From a checkpoint of a small mixture-of-experts model trained on Wikipedia.
Size: 14 layers, vocabulary 18069, 54.4M parameters.
Training: 458M tokens, 3629 steps.
Below are experts of layer 4 (counted from 0) of a mixture-of-experts language model. Rows are named gate (a neuron's input weights, with its number), up (a neuron's input weights, with its number), down (a neuron's output weights, with its number) and show model dimensions 80-159. Each number is 128 + 32 x the weight over its row's rms, rounded and kept within 0 to 255. Numbers have three digits each.
Before each expert's rows: a language model's description of what the expert responds to. This comes from a sample of Wikipedia text that the model never trained on.

# expert 16
It responds to: Hyphens and word affixes. Hyphens inside compound words (ground-colour, label-free) and affix pieces such as under-, non-, -ing and -ly within descriptive prose.
gate0:133131082133144124115177138104157105141157108175138168159160154077117134122113156105059194164093066172124128097138133124159106092108131103161113080099104090103139074118128086115176131087149152179102145180113153082103116100070064083197084142
up0:169142166158131125185103115076144164145142169114080127132180127083159050136075151091146095127122164116118162102177151110161153130145158137135087106130109111101141152211115133166120143167174125119114155139137162142134087119103100159085149126
down0:104117079065105154103068175108124102078132143120156176109138073139131104133117143132131065165114088082085144111173108139181053150185116107143108147164141197113105138066163140143115119182169135070168095104166077136146145072163148163122135112

# expert 22
It responds to: Capital initials and stems. Middle initials and short capital or lowercase word-start pieces, such as Alfred S., Hugh S., cont-, dis-, comp-, inside names and ordinary words.
gate0:149102151122058153160135174145121163137154122162126168131094168166157119137103201098139072119124112133131148128104131083118151140108082109133141120116177111155145078093128120142126149149140157157197131087115112142078131112114118067076152144
up0:205138153120129094106158102140151129168046058127114126090111123149117091133151074135095057116165164075145094073162149111119136152158156078089096111156119115087149108127087117135162121096134114183076117124148119100126133137144132161105114117
down0:096120091137143126160063121089108112137137098176092119122114108114171121155181118165129128113069116112106169185103099163179168122134158118125190078104092144146160164173139137167116143155194085125153152161094162115136096148182103136192104146

# expert 30
It responds to: Quantifiers and group nouns. Quantifiers and collective nouns after the or a, often before of or in, such as many, most, several, people, population, team.
gate0:110146182161127144151092198082100159101140113162107161157137169143098127126142124113136119081163172164143146076105137146098133180104115134150116118130097087172137186137164185138120150084168075124179166084162144142137152116084125190102085103
up0:139160098098073112112165077192062178160097083100132141180095143140083122120092093193167128142127107112086057153094172117084136144147103117110165119103145074124166131164125097112130088126125155104125113177123150127193125080133151121109147073
down0:126110152170132127121114156116157121080116051127121084189140181070123192129162119073148151069134137105182034145124177142103127080126118174131129056126111149161095119108092148067108130111107100056106095173142099082145123130130073116099153117

# expert 0
It responds to: Relative pronouns, table cells. Relative pronouns and that-clauses after commas or semicolons, such as that, which, who, whom; also first words in table cells, like Game, Candidate.
gate0:142109126114018103107107130151067114137128151065163120130171103117117167100171109123139158149115126118077136140116144152128087157118126173073131114114155170077172128142127067145094113072153121097096113156111122171145155185172171074119123159
up0:153161138130149132135081112101112131067107099151129085112140116080155077128068131163103111117107106186126097147105116156134178111150159157131118104042144132136093119194097182093117113118151118116146113088127179146073140059147127136142074144
down0:108136141054093126106157152102176154163120124129106116160132144151117125136169091124108130142127134159088140147065059121139064132130094118129144156175193143118137094100131158149142067117141165133169148092131070121119184111110112135102093175

# expert 28
It responds to: Mid-word syllables. Inner lowercase syllable pieces of long or foreign words and names, such as ret-ali-ation, Dienc-ephal-on, Bu-char-est, c-aim-an.
gate0:114123132086093138112162124112115081143174119051137149160152122065146162158080043149143155070155141145084125138128120094134176169121122157110100092166078123167120175083170120149163147136166168178125152109079089146072118091165132145222153119
up0:106070158138140144230115140145143123150160137047139145136189172064107107208120092103084170135079156144145196178149078079138144111197119112113126075180120130116171122153116132100099134154147161138159126157097123114146096121144109136122168134
down0:097028152122157074131080124140186174158144124109166151172150166067094128117144144115115113131138149116074127130133106134127097109172142092144139156174126135115141111097130161137136116098115165114104109218121102147145122181187182143110109178

# expert 19
It responds to: Determiners and open parentheses. Articles and possessive determiners such as the, a, his, their, this starting noun phrases, plus "(" before born dates or acronyms.
gate0:073117192086155102143112116149073071176113111167145155122151138118104089151116131071121129145180124051144204176122121168162143148126096135083080108079152126132160130100053144097082076122194097134131136099137138159162141124132029097107145158
up0:143107168118196139124121152145075089164127059142092161071087177136141128136157123066147126231168149134129172111160099148122195127172102139091087079101178074121142148115043134072101136147151135119199131134089106147126090130140171091135145135
down0:130076127121102201171083122128159131085134143094148135154135126082134164148119129121146133167117138106149167086092132098183103117079120137164134110097093174140197150096139177153140089182125065099081177165176136055141099102185098151137146107

# expert 4
It responds to: Score and season dashes. En dashes joining two numbers in sports seasons, scores and records, such as 1991–92, 2–3, 22–10; also commas, apostrophes and periods after digits.
gate0:132163163212125154124137150100111087107083133100172164084120164082150122142116180145127052109171158113119132117172105124081125189120140106122107169177107109166186118153096137074141129112121231101114119090151140176083090142123157142069135127
up0:159134151084161118186120087133103138140149103089048155185126155168076159093138151077122162176097081181087135140071129150173085072138146112103170077074145148111096131160155090147153111134154143082121163144148124117132143146140071130139111109
down0:131176169131062112160121116111141127113126141113150108099137144135097140068177167137138139069116145120128106144139154100182055110170174129080072163166094153120139069109136118106055091227126105104132115060094156105079128091151143155122149142

# expert 26
It responds to: Mid-word fragments in tables. Odd single letters and short pieces inside proper names and table cells, such as the y in Matsuyama, im in Reims, and JPL.
gate0:110144157126058129148084161154142136140072147103131140090105105138153110106085179174183185153117111156142111113067167180110106138118098096137134103041135077112124105152155091097130140126149120128143140083112152131173148130078102133126116164
up0:142151157151187099137143132186038153168155102131116162111164134111141130109172074109098098165133148148163136132177136121098130119152158080141074082127177105202141112182082116101065157148084129128092135100147164151067159181136129146125105119
down0:218119158146123119124164158118141086112130124067158103161151124081183107143131128141132135195108132182075100179148116119122086114118164108095137152137118173088180166064173153178169165168181137096165169113145145128159153090120131123155153135

# expert 13
It responds to: Table cell pipes. Pipe separators between cells in Wikipedia tables, especially after a row number or numeric cell in sports standings, election results and episode lists.
gate0:142086105128083135067169183038125138079201135155139077116134129119053193134153106181148141090111105132061073124129117128152186121135128122066124155136066141110130100090171128151149134181158117126160125147141089125194106086127176146194107122
up0:147075140170112129067098137150147123144156140154132137152092082127076195138126147130108118127133115150126138105157093114137166092137149167127124093150105100082123098148140129166111169113064109081108108112140117114145094131108114148170131126
down0:145123173133122160103104152117144157077095116111149125083193103113100114119175148116113116130117160113088101149192123135176179122156122122146109108138124213143200120122153149096141111132110120161121163157161118107159132130115139093127187131

# expert 8
It responds to: Articles and quantifiers. Indefinite articles and counting words before a noun phrase, such as a, an, one, another, two, so, often after of, as, with.
gate0:153111140125147121115154133169147134111085128108205087167140088104178099104103106196094114112093125133097096123142189118153163150158112098189151112124115125108112137095161110149073084105098147123125125074113169115155123136142108080104161118
up0:142147124098146135205156187192091124099142121113117115087105136118147107073154085172112102135129144142178079156101135172124114116102038139129169154055140115169119112090140100127086146120132139156158107153105078108147144153123112138128138158
down0:178181095150129137125175113159125137108128085122110121163100090061104159082115101177102209137078140152124144161114181221124095139178135143155162142097075127122099129120077129126074101124128135166136130157149128110126131087177167141170090113

# expert 25
It responds to: Digits and infobox labels. Individual digits in years, vote counts and attendances, plus infobox field labels before a colon, such as Height, Title, Workplaces, Products.
gate0:122182160150103140141136133137111126086130151115144135134154129129168122156078111167115081129110162118078147127133156175166147093149144146117082196079122107140112156110086108072141125178132142136179120071080111092135115113134112102141145169
up0:115066135153150112153144104160118097139140097136133149107134129115112094147153159135148129114145101100143154141064150117054175175108195080163142141135112159113078066129125129156036159131085085128149156165069151111176076116078103195119097140
down0:097060123097158149135117109127165170133171157128133164171095092131106150092167151216151150141143137154129096078148069130117171138058125126136198144155137159095160105129163160117206123171144146156213067088126123149097089146088155130147107136

# expert 21
It responds to: Headings and sentence punctuation. Full stops, == and === heading markers after blank lines, table pipes, colons and decimal points; also refer in may refer to disambiguation pages.
gate0:171122093179125131110106116110136168128161160108173169121102129196114184132155094181075131114128124121159135166123139095101148138127168081123156174173114087120135090117116131120134063094134187167159162147088100126171098120128152120114093108
up0:159132147150115107206194169154112135170070122143135152058125101106124124104155106134121122116085128133063142155092157098111160013116163175070112104114110104138114094146144140165169066113129120110128135104099182143085129151125191108180159132
down0:123098185142105120109132168147133115134090136134124120201124105129182101167119101130116148069146144085058139106146114133137144190117138124131088121136201139173149076173128115127113126135114203091105095078143141136101172100109165103165143150

# expert 24
It responds to: Commas and list dashes. Clause-separating commas after phrases, plus dashes and bullets opening list lines, such as in 2019, Calgary, Alberta, and - 2017.
gate0:077158127129146152138099134094139107080109108094118108092070112128139148118132176107090193162065136148106148162087104083122100088092112108074103105144088106063069152176124155176133147111114196081156104171175110081093161149108136120107128144
up0:145107126140158105105157149066107190118127117169109120141093159119107105068145170177067172158118140109126087044119143170103095160138135085145132188123096169079151100165191112108080138138146119096120145151117127078041127145101142147110129137
down0:171133089150187095098081139156192171157162122171121129123061196193115156144157163112144114117125113122088124112110129102159176169131121133096071117152112133143026163092150129125129154130098154132133195184100112146129099150173183084147175123

# expert 6
It responds to: Year-number prefixes. First three digits of years after in, commas or parentheses, such as 201, 199, 196; sometimes month names before years.
gate0:164161124125043120098132130075127187145151066133107121152116136108177145147091054139093161068118072124121100140107029072136092104134109127093121146149072186112150119143166153119117148093127133130107157161165145124144110096119146138112128123
up0:105084153163093112075052102102104173094126019188136144144125136112146104129097149107133163136136105133153096110136118070126136154204094120080114133136067127151091139148179086138086148107135083139123157185201114137067115060130134108122128130
down0:127116161126108189200099154116099200139135161151185171136160110106103139194166150168120100120150097117166105099088147096096130187145134110166162139075147061127126059153099214105129133205130118167095144157124156110117122119130170116176171124

# expert 10
It responds to: Name-initial capital pieces. Capitalized first word pieces starting proper names in tables and lists, such as Mel(aka), Dav(ao), Yus(uke), Ar(row), often right after a pipe or dash.
gate0:036129119091143121142137140109156182093138087072137108139116109077153108125056172127106164130074151146117136151149046085175113083155093146100151120148142130126124096124132118136131121122124160139153061107100176128183154093137121108091146163
up0:091100108191150139151143140095141113118124086090135086116068163020121117128045132127151140142064128143194096111130119075169103056141147118138166140125138108140130126138135093110164170136117148142148119122120166068156183135104094136103155166
down0:137163128083102111107074210169168145127109120122104168087126137076110104136113115091100106153156162131196157086137150139124064107081133164123082152182207137123181178198117205083169119158129152181114109163113132119145110088089106156094108118

# expert 15
It responds to: Word-initial fragments. First pieces of words broken into parts, often prefixes or single letters after the or a, such as dis, inter, sub, trans, ar in arrange.
gate0:163122161143123132131075093081121027141161156107167134143171153165141112103103194119126106156134146144072167146123174177133089139135140137036104118084132077086106104098129108154113161069111079101111154112181151126099156187067184061163179121
up0:193133191121202141132072087132146135156143119068148130072129152120082097069126140144114069119169148106099137108123126152122128163127132165086122144155139159076081102153149080188101138109133095153164180136158108090067124158127132098131175119
down0:126129104135124074115105097186051069111145106104180069146158187136129147141146141110138080134129143153153132111113092141053136165174102147111148148104077113165172074107134104114122171174145157155163125100121115079129163122137113077131102163

# expert 5
It responds to: Table and list cells. Numbers, short names and punctuation in tables, infoboxes and bulleted lists, such as goal counts, kg values, Died:, and country names like Syria.
gate0:095086116089115147200121161116089149170179147102046070147106146077150148171153148147100138053096148100139123115118100059107129110149099144084121142148117109123125115131142138155105143113182114141120122176184088194103127108115078101098058130
up0:128155117112129137097135126103127158116104086118182199105151122172089078041052138095190145076159087114150118040112091083150143184092116153132132133122100099132144117123147102144112131130115063114157139165112119186112105138100092143093147144
down0:112107157131110178153117164094141188117135141160131181091135111078114159132130154110121153115093120133101132099074117144131092122159176109107088119149112147110169129106165167124137095092113182100192110161165112121138127177109163161081125146

# expert 7
It responds to: Institution name heads. Final nouns of proper names for organizations, places and events, such as Cup, School, University, Club, Center, District, often followed by of or in.
gate0:138155082130156107150144112112146146184151150074115104137184098081113108130157128101136124147202178085070179156003137101097182162140129113159120101093118127135141121178171134120118069090153110104109122084184126116131104096162185107124173139
up0:123123025150145124129139118132092192186098166062124109152116135147076118121160119159125120125121131115080127155131177174129135130104139152128115115136155112147114125110128153186150098079154106188135113085102104113090150080196136108160128114
down0:142137115121078132087116145168130136163118141124120086133132135084160169133187141124126125146065139080167102211109113100120165146142115114086122152173129093123142148153186127165146139150162134099137071116184136109147129132095175127138128136